config.toml
n_experts = 24
activation = "gelu"
router_score = "sigmoid"
normalize_top_k = false
beta1 = 0.9
train_tokens = 549100000
steps = 5849
Below are experts of layer 4 (counted from 0) of a mixture-of-experts language model. Rows are named router (the router's row for the expert), up (a neuron's input weights, with its number), down (a neuron's output weights, with its number) and show model dimensions 224-335. Each number is 128 + 32 x the weight over its row's rms, rounded and kept within 0 to 255. Numbers have three digits each.
After each expert's rows: a language model's description of what the expert responds to. This comes from a sample of Wikipedia text that the model never trained on.

# expert 18
router:163144184130106034173034146036099151128123129168125166108142124088130144104091119134115110100145097125100119149149040114156142152152122114070105094148095176193154098148119154085108110192089082089134133147154116103125142066149124074111122144122109132172160082153137102175143164107149169134100160140128138110152112118103039187110141166096
up0:156097142104152108140113172118101130116102108142134086099147132104129136103138153092153162100181055120158108145145122195087197099127105119104097174152139142178161140162065101169107125134171143091090146191141134075136134118053183113130097102149117091052105110163132127079139151148099140151123177077153091180052127128091164140130151187100
down0:166131147147114129102122135154133129161182073135098121191082140120160148076085143158092149111110168138171144157118137088056094138114117094121122147144143118129126154127081126115165088073110188112157184129068137065164134106147145137126091140191157096127107152149182120085064108151095137141133134113110143146109163102129157149172121153140
up1:117119149098117103158153124115148136064134091150139137157156111132085145147116185092171133209157135154107135130104122097139122154128108117093117160110131142113143117088116117159114152112167122156140116109100151164119104184137118162135157139171066115104092115110110116120117183138157102114188142090119173182161129123158151134097103189166
down1:137055139084088118080120113116107101109119074087087150147147123134147109139131131123114135117142124134162131125133177114140088147087149161123179137072146163134134154169124205106136110118147080098074181137135128171127197117106161167120166159120095185095145145140112154175106147129102174106185110174145169072099149109095129137166065117162
up2:111162166129136090081109113095135164067183128108127188083125134160127104164129134108023177118102155133108168141145114171155166148125147149139207127137131112144156125125080159096133126141158141175183128053157140104109162144107126073109135169054151096084145080142059115113164111171108181145135113181123147180148146103099110121149186106148
down2:170152143131164122161086081068154092145168133173112108110092151116122112152118173098133116123107099145140119067184145122148087114204113132127119148198139171135115107138106134223109166132145085044149101119169090144103140108078131164093148118125127187107147140133114095127153125120091068086125169126136111117148145124111124122117151122147
up3:137116148083114138152124139139159126088145100134156121150183143147105090107152196134118141181171085110116121144205213125116111125164164122161139151136090153092137107167136071143154130098085126172086155136150128114116186196150116144169134129152159140149144128115170135150135181156107094125113115110120134150132148164148095171142069110154
down3:111125099103117144092110162147146142169092149155154161126152133105124088098079102152144157121143152163091085174145186194110109100094137115167096148098133114187134146155137142116110134079108051124109163107138075115143134138132122097147132167113136133132103148119121136092129145055171146134122179137149105143129132090127091144106148125163
up4:102105106141091111119111129140096088128094142166124081115142103112110129111117087075106115127152147119108172145071150117167145107175117142140113152129134117167175139136109206095103102143157195174139182132139157187136100150127117105103155189156090100118210111126148120155050119143141106113148145092076061108130129162116081124209150108108
down4:172184140135139115142152098108110137138114187145141099109116122096112087101133140139104131187104153161125072130134115132132099204114143120114101112097179077121112119118080086120114150137180133139078145081111111112178165076112114142158157146170134146145127086135103093092128113093084127076120189121053103108109138157132144150096156102085
up5:138087173134138146168140100146098123174124126174138133170135051139185080079168059119124112172130133150110108070203136112157121105146114087145091083142097134130054104154127137129130121128122154162086112119125106117085108107161183142182081073162138100147116132149145128152125174149115078120068145148116129115190112152153107147135093088089
down5:094096098123140163128162188134144109191118152138095147141111106162154059091142055105087133165166152113154113147108091164142142150176128076106072096092128107153137133147146180150108121100094156134147077176134126119138131140163159147155182150109186122133164118116155114111170139168162175124107179110090103136093085118086094103153147166143
up6:135060067152108209134114012133120078150168114157092097170122065117116115147129099125123087146169130083117100101140128129096045159094147049129122155112113133117129149191148126078140175096131122150124128091099155164135139110089126169129147130149078113139136106094125168148137163098154150111162143121106097140108169113068136092153143131168
down6:071177166127167172133193144142132128214117150108201074130149114130159118099146099120126114138086122193106145125152117148169156092139178134123126137079136171124119129080145134144088094105187129099146159071130088113149134141191154136111208110117166123131119130151145112121126120109135158108120165099107126172157145164133164127162177150146
up7:179123139088133094055111169124115136132136131171137145186204151119107195142206149168153113134117118132075123097067107146148202113127138144109068134167130124167176140076082112119103123142208139125138125139170072103119161130099180155101129160169122072159102185175124149124140156119132128182204116119154093112117139123116140168181134116097
down7:134173143161147131124102142140126133104102151133133138110142137086134117155133101192109090121100155099133138077104137040040083186148094114092113148156083107086157144159097122127115147117155156148111140098098193141099178118059090141152125109143162137166134117119123156098103098115133173123095160121155067102136124116147156161169170121090
up8:134166100158102094189159139125110150104100149145100125140127176161142097098171092164074104137123101117156150156133128113139109105137143124142148126079145143156097130060110172170067146122157154158114136060138119100140139086086141069157142111166077110201176192170103107138087042191133089129129220087077131120141093084129050150142099151066
down8:122153175126159165132165139088085170143104192150075142105119150062126070119111143132137138109122135077148090154126169142091054125114089163150079075101101105132105136132074081144148097167137104165109099104127130161118110106042133151102090143143130168125156081131139101059181176144092128074134124124101109082120117141086121156124138101118
Word stems about computing, electricity and engineering processes, such as applic, software, electric, gener·ator, implement.

# expert 11
router:140174141118169107140104101098206163118197123202074156110140179091110128154111151095174058133127057036097117133049095150119144152109092088139156118156156162150141094138157119123139113127105077143096098141183137131106105108151143133109094143131146105089082082068122142095151178145099119165129119091131138126107109136095145153099149150109
up0:169158090148099086120110104147163124152134184180088111146145102077134086134163179112157100085172137110153165208159109148137144160090056117126122129157182170089151118155142159124126151136154158177203096136138199134102093114193128075110160125082125146109108143097100098095109200088199180107146121193114088103130131126149095097147143136140
down0:086123123107051108102139164095101114189117121146178136094171186145126111123116078133116110144164137149087131088084091204188108171142052129147095085090178160066148184128125081082104118112122185167200099079130144116115080092199157156168098110149127126123173105155116160168130167100168176110073171175112153103091089098127122138115164106163
up1:120135134141128082062077085138147121139128091138140109189105122076131100128145128211130110125134125121149133154082140137139105104063095113090111108154156135146129153176185123118087100171097087164108116200168147132058114075135141153120065125066139161089129121094160136055142140141147210126153180151128054173115107159121116155113199113195
down1:146164155123146146064083065172103095141190105074138176103078111141118126088106138157127170142135115097076089096077165105108123223137087149158177135145130082126141148150138100127104151097131151124124085094142107141143124145215147155104104129123136030094141097113102096103189121117185135176092182127163157111110124093103117160069112147171
up2:170145121134151152120145093118118141082138129138118081132117045044122112144095137138161072119169097127100182127082077078118102139133112142142166128125097153146080090157108148116135116144171150145157133123077108120138081159142143109117117171121122117150119126152111108132144135104144125118105123082098141164140164120165096104059143110118
down2:128153125065097155204167097108110117087159157098076149110095147090087157111148098169121159122095175129169178153156139117114087097090112093131132192158124133142157103156203127129136140125159131168131148180142132132069139137154139145129219135149070153145106168106131165135153115127180188199134137086165072175122143184131134138156166158101
up3:110121121105136063071085097052127123118128094137097180078110157093148107148088162113117083140125101142093117185104107124106171149103158139117124122117160129162074151092143177132099155110100125138129185171157148140122084134168170122052185090113145127134092148109138132074135097086132078198149185091112144208085085105076165166146178101111
down3:189171080113163149120158134127137117112121096140166137119125099113134102137153141176082165126130128110133065092141143160158133174203189113159116176127108102109127152091083089141191131144156170115167063146132157082155125073116179147136141147152074085103192113144171127128114117071208154145091166150102210141050155085152115111096149071110
up4:149097107147070043137090078106081081142155107160152126172161117104088130154086120136110156113087106113143098114154105133162134152139162101142113099080149184127141144195086077076089140051127108096100126146084187096081121077128168137100178109095115114149158191137099145140168180080163093110127183116157148169111146113091167120103149156095
down4:118198130117128158179145120145177136153130119132147135073155154142082085135153094126165138128139093174125150137120130165103141120155114033167121068164123096168105124103116149150146118130114118092070151072081086137161096134170147077125213144095149194116127097110114119047159103099146093150120132106073143155078127139081121140093111164121
up5:103149113119105145092104127137168113131143086151123140181112089160034124095135160088116161143071151184176163134127091137110167152047171160081130117173087172142147076123108132143127192100128099147172165160189124146081108128132148146103121020072082147145149170098137109080154098141103141106135131113145107100138102105132147195134104102121
down5:130157119165088166065153168166108106122123123153079110121147120139098152163061080151068164131110078177121113121137097104163122075122105141080162129142109101130142202156152184177132126137122138221122127128131176157139161143077138220164098085132126149166113122107165130124134072142101136129124127089091076107124162103084120136108073163156
up6:143101123113103110064109095086091091125169099137143122135084162117159108130176106157156103064084084140112154085167140117133163181135133138106077112160093177182094145099081092125113153122115107118128178129110147084124120125186109113166080086058082113127124108135119139127144179097111116133166113150181207078113112119137163167085141132133
down6:093125142155102089081123164151154088123167038154137091154107143091060121136101149142109106096197084114084145195172113111132089115122125111093109110146145173176077127069083132125117096141099079120115150136120109163118142140151170095200110160078162173152205099089198175137149136177116132147131138153101114148117145105075101119103100152159
up7:135088106069153115118168106103167165058119059058107173138123095148100118155148154099130083153104115137182089155108106131098144086158140134086178132088204127099079185069101112131089138119126127096066124163123107069139132200188100108122121146115119123141168121126166109094100157107118134146088125143158161131162102078094049149108149139128
down7:170158077137164138137151105142173064125148119120092223147120151145132100145090111136150131147130095108112095169107144111127113122116111113048110124109176042158120056179143055197139105190072141168133117080132115186151071122137081147135129157100100100097120100126163106149068122098128064131142117130160105062167098158154158166160166050162
up8:022119190131129107120135121149093126084133071169103158123164164103113087188118081180159130157122147102065137057140131090178137152144105103148123182133153125119120091184147112149135104126184131186050112127134121030195145099149154149213112118103148159111171172112121128128060168104156111102097108145123135139149119124110157079132184199160
down8:139065169173171173104182138114091099117134160103088080129142115157144165127156108133166101102103161101192125184102135127119142111085130138203138130160159172163097125131127148102112126112167121110090159116179140162113087153121093066163089152186085087077096111114113170116103132106156121091188120112123126147182150173130109114156111136116
Later digit chunks inside long numbers, years and table figures, such as 000, 992, 872, and table cell bars.

# expert 14
router:148104124124099038097115128138201121127145099145125140100119115136074121137094107092090100105140133060125120188157087136146143088133090198118133193156164175163139124094076143202097116179150056168120182098104140125123121151151110135139157087100173224104139106076094169131122128185087123128076142133123136093132078164134159090129049097097
up0:207179148112104158123069117106135128119105149133164148163140104097084080140118168140115118135102149098156148108130159174179135112138076087172077081100102133121157090163115130172098115154077161110143129167144126131074121106098186133157107121149087137139106084143130124083113169136113163127146190084133063090180092103137166141035115081107
down0:157168075129160160070105122191136114168148120174094124139098155087114119104121135119156171097133114112164119142161138169125122179142195112144159120116132105099142107083149111130137114138100135062145132090069120131129122158163155143106151150148173091052134091141057136098192066147123088087162112217104118110111167131151160131129056123136
up1:113148154083113050117101089092100133142086115130194155092106141121095144218133126139136112169103147172120089128123122103185161110060167138111144165135125113135119193156123172131149190135081157026169062071143111107105149062181140097090134176136114118148170095154127118117111141130199143224127103156150135136104101081141098139184128176140
down1:149161139172071137098123068183133072123168122123110083156098126152163150092160083071132134054107081183115083145146138158199142128151154153123169136143112124093140070200131098079160142168091130154102111046083186114146091091169120122135142135084154131058098148123098112127137083105085101117142114117171105162094193122164167140167098132072
up2:133131112167088169174165144138134110209138145141179082191154181140110146142133165137150122160064138178092093123136127185123154122132133107148148141073172157175146146163102157152118164160171155140163069133133126127115138103116117119149162154164132127123137135150097113136134132070129129218145174108138061113155086077070097116160130124149
down2:100166148084130036137170103218186127177152179114120161121107098163114173132123098121149124139142121120108143104138131148179160081156173105143132123065102133091107140142108120044101129151182098110154085105141060142114134114132110091120138143118137132127148062111132033139085069095204148158131173159109150110091196102119090180142170146055
up3:171138124160138161114116173109137154150139061108152123136147103131136152079083145128194081147110133136120178110156086148134100134170017081081175130092123152128119146109118125125125146110138108105068094138161102099102160099129135141179055154155120129169076152152088062089049125093178105121162084074142152099097122140123146120138136117168
down3:124118094081110118072125170101180164129182164135087160108120110172148148133152065138197113132153217146095096113152119106223183114126070090113181148141191091091049147150131150101106133120119125065052128148149146145091142095082179118100130163078165180093083128105090155139127140149109110157171122116109192183147146108163131115065108114152
up4:144139155042097133106119165114131137098126200150106108155171120104106152183134165146129121139097112144200125161144137135122153196155197145094084140136132151142096145130152112123126131060162148130161142119162120154123135070172097137089175070113153129175135070151102144118102184036137116155177122151136119126158120117111098142162156165159
down4:121137140152113112132141156083140161071162098139104193187108109132064177091121115107121111133098067122121102139111127160116159139123069084174134201120127158137162129103099149131130122159128145119122153138088067067141108124138151175118114122110113126104126125047126110112113153157140130133121153151118104080145155138118094113147102126182
up5:140138071119061100157119084107148081108153031133146194075177142102173110120090130138151155146183118143094103133123098115118129127083102123133114179099178137122137117113135103074103123141147070137124154113110164130187144088092144093076129106080126148082128098099149088071121129166198084145137089163110187141091108130071121116097122120094
down5:162133098121056117147091100146142063101118113134151147107119131144093081186122128146190103162149116170185104138119191113088116086198100139178123044146112083099107101177141124131046124140158125131140138113163165074111173140108125175121131079110160139124083148073163158098120148092064143172072145079129121155108095166140168101122079098140
up6:176117096121144119105128134137076171130102118146185123192052120064093130173106172134102096160245138141106209121161101150130179119141093138101100108109150178122131107112134148167086159174147117089196154137153111110132154140128170146167132169100100139097151121150133202089088126153143105132120150160121116102079108093138123147138152127162
down6:117155123139147139120149134236121097109193116194148149092096081143148056060141204178137133119173189116137104184149172172153119133103172104145160107118123110104065142144127057142130147122152134092135100120094050106047115153131150151080085126113111121102142113140110104147103118160066125181056126109101139134091142127199101138178074085051
up7:154128125125108159081106142114095107181129086153154085180116126114086140127153158059135078125087098173055137095170048122093173165159103115133175102080156197125116125146147144076143138179167113123095181165143131109045159106090189155115097135143076119127132112078090112162165124162137095113151047127089096190078152111071122112118135117180
down7:106102108084083145128128159150082131118131097165148123122088151146175112121103151167114089111133173188088115168113102137047141126157181156173190144143137178121136185106194167110134166062151103109149098109127125143089115108150132128137097107109113128159115131202149085068140128112154099150137132121119141194165110104141089171120151106140
up8:129117114135104120126101197085107103165141120096167126165111139128232143099184108167100123133059111085162132109136123124086140131164136101166158150111095146169118133143089158156150097122090144121082116127209152126105135109137139156114131084151109084123118111170107114117065146053180106090143095127119197129154110165125129094162156120143
down8:143169074145173169114137110132107159160187147142118155103128126093159204151129090172082119123116162116178128114142145098163134102107108136139106156157143092133137131131148154134123147159109191122098162135105194127109108094112124088088140087095164129127100127109172147159093151129095154136109079102150156098174138207135188129081122128144
"the" and article phrases such as of the, in the, with the, and sentence-initial The, across all kinds of prose.

# expert 7
router:177120117144073159118134091120230167133107128109150123154072090100102107116140148130166118107108172113181164095130161083142186060094148153152103176124153178112087096104151143200118134198133088127108156132178126161085123166102150069129083086136123127146122122119098122161148125187120126149123147123139096079102136139114079063122117117112
up0:141118085178083123143094121148114139127100159106131104065114070122135088142103146138155109047103084208102127117138112144185103139135151178131151104195114173116145101114145141062093141172112082117163137112138159078147120169134143133135141104125170130127078146188172127127157122129126122167130190190138148117135104163148177119063069152123
down0:156128072118156151127149105136067115085146109196106089158098107167142129053161116148134149124133108122098083183143103149200112101162114112105164161136126122132151121094139115074148127122168155116079156134154155142122160092164089154090164113148139161181105175164113176145131145086163190148124150058108134118111096110196114152147151110102
up1:098121147079090149168112128114159109175144136120121198115186123139165153145109169181174098157150139124155079125104097109174142178095143153077116152091139127175131165172133122154092113131132096140065054105226121146107169186175167130079111127123076142141088092144091129152116142170129124088089170166127122152098092167063135110111199107118
down1:111138123143181100092182116088146117103121133100152145189139172148049046192147128176185099109142098087140122127177094156130082105200183098112082153137151093159133068125114180124148133100117103162154099115076137174147099114182121143113128088147069127144141130173164148142139116112142108118120086145120112099187083151114065197202076096129
up2:143088146065100149165130165093150082112158133093133142107143111104078132121055084112160099151145149127115083133102158087170204154108074137133124162154142102100085116147072089157106155087140114117153122155151165148105128160162143118127137144101129125129104089115083131135063144132165098176100175162090126106122128168087193084118153135173
down2:117126162183122114092170132158141162167095109072109112153138088122087136116135145117080113072127123107099131139132129077130070130153221113112152084161110109065047115158124180088077149093155113098148158129076179103145117178135202091134070064063164125123124108160100127150143139093124031133138042153117150142171184130178140143112136125154
up3:170157192168101098104082170116131162126077141180090116184175133082122042101124070114119141071145107079126185108182118174121134170152080127152100174162130195061129096123045137078101130142189166166196077163112143114111108059132102084131099121118171134123088157058145091157127205145099179138111126139127160074160146105137144187158100158134
down3:142115197166110108129111058107121144116091087134153096160095231183153133139163108144155109145108166137127126098089179120137118098184151097138207097142121146121148109115102135131131146171156104115146148106100108121121246136128117078068184077114074200119157153158071105065131128128113166172115070146121162110151071142119194107196161117127
up4:141099102081088137060092129130119128126092111138092142109114082099202110120121087112143111167108104060117141152163118159144135145114091110072126152122122147146159134077157075114096095168128139185162189135198180095062138159099155124077090116114129174173061192098105065129147171154097163115113148106080201112121130154124174176137100115170
down4:099104099112128132107104153137115074166146079168197164111108162152087111146108110158130122093112166134097196085142139064123125117121126110119151185041089103141096112122093120157128101121129132123099185098126153116155115139123134099129144142151134156102141130108145094114081148171160190109079110140066108098126151227183188136108144139097
up5:111150151122122153118103122125153180157060123126149091091083083079121129116141190176108110091159082131074080117142136144159175105128114188163147171160145191104105118143176112149089127201129127068193184111145186053105118160098130095136157111110104091120139111088144149111109184169155162183155197107138145122108148122107083148120173149142
down5:161169153195132177126163079181108105107127120132091103145072108144125146096136121136130151075116137101118120131136130146163150107116159144163190159105151150151123189133118100063110157152134131170132136071131155133120186142138070119103086087116148159097100105116102113133202100135120145133071105074146125170101165106143138108132111186138
up6:164142105148127144089116170141150110170128106150157125092135068119167099117104175083171141064112120133118137170149139113194134123132100159092155141144093169170114156154228204131146091160092100206107116092129200141167102141145116122083120147119107120138146147195160108121183106081151097200073181074143111104078140123168115157100144140139
down6:103172119125149188162145169155160082088157095160126119065171197153147115124142144125068156119158126109113117136136086121239184106191105134133051147112161107169117096114101156167104102107132128096175081127164163088163124121111107111134111088159177135171100131191095175179126117132096211106180138120111155090155120118109109145159092171038
up7:090086122057082085142093136094151115133154155137102155105180148081139183106100113100186148195115120105123125113107113118142178147126069130142133139146124120062124094102116128088116102096131157108120076185153170170108192171152159131114113136061067145203127163048130122134076167097173209114106100111115179170136114158145159142118123186143
down7:141073096161133142106138115151206214116111136115128090137103098174130102182137145126161138100085154156184109103089165092052134127149161095144133158149096116112087086132161111126116137125083099070131170133088120081143113112149141061089066137078091125177107134166116092112164095114102171136119090140093100123116128137081139105165086088108
up8:114096119122128146163088126173091168139088138106144126111173135111150174110129127114077076203100116153089108098185125102165089113163144125008199138142206134148108126115085099146196130193095180152134120148152103082130139166120129171152151112110145163123126088170097122133154121124166165099114115085106121193158124075130121147117086115149
down8:111100085090139142173163121111089124183140109110159100156127112120127141132041140061115104210140138080124129125124091121091122131143142098123167150104158164167132160082078122118078126135150102140173097096164118134125112060104111151145144099204121106079123138169151124205114091124145120118106182159147058101155122084093138147163106143146
Small numbers and first digits in dates, table rows and ranks, such as 1, 2, 3 November, 8 June.

# expert 9
router:156146119106101077129105141066110150121170091161163136134080120170090125132142130073161121152155168095160127118130100152121141190072077155130098136092074181148081145129101159147111164092062090117105148115130132082116223083139121113160104132109127112160120113092096141118126100148171117142135105160131114160186110120126083088093124171174
up0:176095134159094090154136126095180118126119102124157142127094118136135082124110189128134123166124066139131118133129093066147121121166134153135183140161103121097078098126147143116079131079151107098117123147114122080130167128121074148105087085139182150186138130113146079174158175172126100106181085141202135211132128136136154129136138114134
down0:150157168145168132162099197143114127165131054114186129119145129125155120162179129122095134123066124150118110108147136135161155112119146094100106162096186112181132143169104125102133119089140135163141165112104175140177191106109117125115122130126117106148085124108112123116107115140108211179099177132152133146090124163186078141077114155077
up1:108135101141071094138109172130122166085201124127142158165112170156117170096196161115152161101107131110103158121132146127090127101164187105155135181134149142107127177122135079084180110121152205114156142115174139125097156100089138111138187151077058089119149092122139203063137100122145136165120142140064134174144125119122078083105123115132
down1:148145081115104091098170100109156114041091116147108093159124111117136145114104118095143184112103110128107097137103151118090142095133106102091155146107145156146141170076147140107166126143101140105125139172176128126113151180107089133109113149188103099080077137111154122139122120112113177150090086122112168135116176101127128118139071079098
up2:159129110161051087157161093088144135085127155168169134147096175129182112154137150163123148123148170140138086103165142109157172154097136109157101183141057128174133116168140125148056124098129099121144083134167132083099116153107112121150147094118087066143093131126141149130150124108136141113194161142155167121123120144183133116164196208110
down2:121131129142147129104096109140103079119195170079103109184131119075142129178171112086138111124172134155131097134171122083127118162086148157095097111126111150210136177068120118080141016128057163076097136178097133094160099103166075103178141143159139060148125108063153135081197130137166175146120118088100151120120171111148123118126145109139
up3:136140152194074076146108130102110070141124127134123124050180122165145069135079084145097111160106149144148105125150110121110217138102109146089016117136064165070137100218142137161072137090071114161112161111178146105138146107185119170077090069143166131132135115090134100105112131114136109170117114084093110133121074106135121186116072145159
down3:120148142163181142134157097114156116144146165114074136134083145111110172157133145121155059138123118123156136139182140199134163132136170150137131114151168087118126138114088134174059119151098142110147160107161122146137092132087141136127145113129146143097141096168182136119115132188087121117069198101094171111098026131114122149137149120085
up4:172099131153048096137094168116136072211143148205117172110142065117171110115082115122143194189140179108124114152107093118202151149083109132101138115141086107109097111182114092113119070085157111110194169068093146067172113090109126160095116101152140131104129139116083099151115164140100142136121075109132068067114090161127081121049151165067
down4:085154119120109088159136136113152114116073142163189110120118140088123142088135095095180108165107142109135180117124183118156129080082146100117127065140112085044121156127104155115159110137088056136106127103083139143147096166086115156167112173127084179155161186114050172101194126147134119155142188159174130103103142130137147115118138169119
up5:139110166193094127103118111157172095154163145214147182100207097102147115122118102146146126142124142116107139109126109185119131159133114084160083098093087116145100180127130122097138064076102115162119189083111181106135159073162143158145127168133085062104119050123141136169085110149102225094132168162100125118171107099079106171096134118165
down5:184168172106112114171059126150142139189131185104181090104074126100170137108116105123151176091139112108141097112117117117126141120146159118138137126124141123147105117027144174170133120073143070097069177123082132217125120118137111121138101188137110102113091105115152121105123107099150153178171093139127136132164105139162168160126147120151
up6:094186135181153103136101116147113139131072136173085089153147114151131106104160146117105124142161136087173120133105121137139129151149141098106122141144115124125118163109170106117214173145115164142127174153191164092136090175049173069168121155131110092142082161138127116114101157132136170187161116150148183083171080105133144124094109147202
down6:111129090096141155114089109093071095093080082126123113088124112119161134055118081149116177099115160134112111118157106126172117151050155138114139109155122072107104098102106117108131078126155094080121129121145084097110097129164135118104107125160074121152119087126137066102115078163082118122164131125089147112103127072119118125110131093090
up7:133130150125127096121154125125149145093141069140123099130154131041066106105104111100115068068174087094115151212135114177177126107076147065119105097190143124103167117115082147157105113174164131127143181062217137125137129097095125191149093155121125127147181109099173068096142109168125197139084102151145095163098145143156112182139107105091
down7:186170124108163097169118207154148112115151138168092110159095146108108099117195085188160187145140152132084087120100148131208133126138161124115146152172105142155155153106120194130136109109147137168088123182131201146110145103144159158073114097162129119105139096188154150199107142102114124090157101091082142102139138139190151121130075153127
up8:213079129111141102197118116130145123159123085156175155105110152131140138140102173175123120123098172151126157168138125122195180120115064140104115036169141151157080142224127070137067110159135152104131143078151202098130093132118183129126114095136122117154144121143155159089139178161175129156119119091165136196088117075130143164095094105112
down8:107087112112097133128097154164154108142129056186117143129070103122095108132131107094173112162121137153112143095083206097119134178161147168140190085146137111120082166118123190135199105132094169068160159151174186192190112123098133109122123155104071127175113159181126140093067139094129171170099099124102089118044098149091169092122138164142
Direction and location words such as north, south, east, rear and behind, plus coordinate degree signs and placement phrases.

# expert 12
router:144153152091078084156072132087161119122154103136114132129141149087085135112129143134160089121135084105115141140152045136138176107097100140105149134122144245173136139138114094177101115184131096110146136144186177118090158117157158138157139127111118118127158076151084126122129177129128121148100147151144147152119084106054075143087105133093
up0:134160144169178149162146121172177149084182167104125143077185112188107105133113105098126135162085104183155145145160085060146082095100096179101072092160142151130124136152112080176110096158149152100101143121163074139123134193171133065154171116131123139141148150103039138164130093155099086105156173137066125123175101129063123139083141127083
down0:115173110109184182143194138150106131172106133123152082101087130174190180118135131156128145127105145172128105087134172091132128160149139110121106145133132127186136056108119115171108182096161130150090134104101161117142090151141124135151089151118140141103064100157125159168167075111111104117153134096135131104054175155091186140131102108139
up1:117086129153151088154131101102112124103141102149138101156098142095152148124085128128159115126162129122080043145157128068155036141177083021082154145122120137112186143123195133103125168048126131150127150118160173126110153087125126090102134087061132173134097138096129169110160126100176147094166144136090152134089146099155124155109089054127
down1:116159105109159082163141145096148144125099151115148148129199166094070111114142112109158100100129154103087127155124109166096179086146158160109143143077158127113146094078087116117162063121091137147096118122106170128078146094121150156181126120161167100074158114111136072112134192203181134186175176125125135208136104129141098125135087132164
up2:141158155097138172134136128183137167131192157168136120131163138136118140179146142151126095091136124176142132143158098092199150132146096113134093110104129175150111199112150096199063114144162145137145105142132139125149172214161183073126117137108137097157082122135052125116169151047125076125115178133092085120083118088059141139111116125093
down2:091230098110139219146167146183126138136114175130157109088084075105155141143131137143127204134150119157111116067116144150147098158172157126121127162085116109168159069093155129138126160137179151117089154098104176120108126137120109111100079134125168118086101116181157097155194100063143105165145108084085122099092170171116184112147102124167
up3:081128116141088146128114180169115180128149072085116112170123091117172101175175156106067142128125142129089094140103082119143108145126151109124093135070131113190145203074131184084039165137093146153145150130111197133097161206132133078173102077083153092130149098180149115141066106184184077122086098133162135129147112113139158081119058243126
down3:143169093141137078114086223118079167128109156131103100090113148184138228136083093110127170169187143136208121142160149143130110096166171165132067152112112148139162152143095148059180134104171116068087140184143133157024078121114132097139140143111170140102116169106154142170152150080070090140141180140105084176092130140173168186153110157127
up4:105124115136131155152132209135121106087114141116118153120099160191222177123118089127135141172099140132136108149113145099173142143098140119155130153153123115086124127122156096219139086164118083112185175079122157106097141117189139064151146177099148134170060142151120133117142134144082069174116189205139161084187094112127157132090147134112
down4:156121149170099156158084058116118131082131080080135133115110154118124088136127103152145104168055133084164124084118164149136102104215130185163110129133159104079110096099097085165119147162129065184163125153134108110102172151143079133124136089133130165125071160144146124151170125093106137160126145115112111126117157096103175074074128122158
up5:134068156134135097175198120132096129153125175078145175163146102108132059077095115125146109145176118170168139135175162180076143193119065061122147170123089139167176122180149111056171123132120133137108132120161124168110118093157166139071122095164130121119141085104089112143156139138137069139178126127143125199087135117185108103142166122108
down5:093159169102112116184143109166087132175138164096150172180144095111132089117136087192074141113151115182128124112141132135109152064092137133134115121154130132110099169145108099125151121130121127162156137159115149140105120178098130119174168103135157101097153102140165115165083145155198174128112132103184190160060150127138130122159140171123
up6:043116142112120168136157100123147170099111095143100143107144148130115136068122104120129157081118118157153124127127065148110159188087126180122127107146130097163103143086102124094144118176119102159096089127093167153037133145121128121139109178115107131097104153174103110120080132118174066099124128165110156133140081146119119081125101144173
down6:076100143142171130062107074143078159099140098196095191157093086129154125105092151121141149139128115085155134124118067152064000162124102125161129124122129110162117183190206125113151119129082097115102139117116151171120122143102170155115123110124132096125105131162073137192102107198124125142140094125104177133047121153063112109159124150124
up7:110157134188084135116159131123093138167052102114159111153130176178169131112202098171165106200117076175085144162141095074176132185122095172103113168173136178152171172167179144113081109132126089180135166127084086129148128153133146099120138097099149055113045130175101161096187127072116089113121144147165135142135168142110094139095103136141
down7:112182135093098137115119117154055091089094099133124152144097166109143069135128142106111154144140139115124105121119132162075106081177099128065098231128195155090163101101151100133133160153130122181117169125108181128124152108118061126166144104152105166096084125200126123093107156114124047129099108059168163164090152135166132094119106124084
up8:088136142128116133141159102129118130160132156094158071171084159100188123111153071122114151181133074191211126173102081121140107125104123096139082160148166115146183145089154106088207114073136112137120145180089127146127084183133062167078155072126133134140166125124100170126085099087124093135196162147116149145119148111133127084142059172135
down8:157181140075112057153102135130121192059127102146126159122097170111085149154143151101140180097105157153136055117147131147112132110131146065114070157130180091096155119128097138156158068068082122114068107122048154157111073117166167108130136076164166168133155150161141130120137186125108082099143217089165116108068111132087164143138107139122
Inner pieces of rare or foreign words like Latin species names and transcriptions, plus past-tense verbs like won, fought, returned.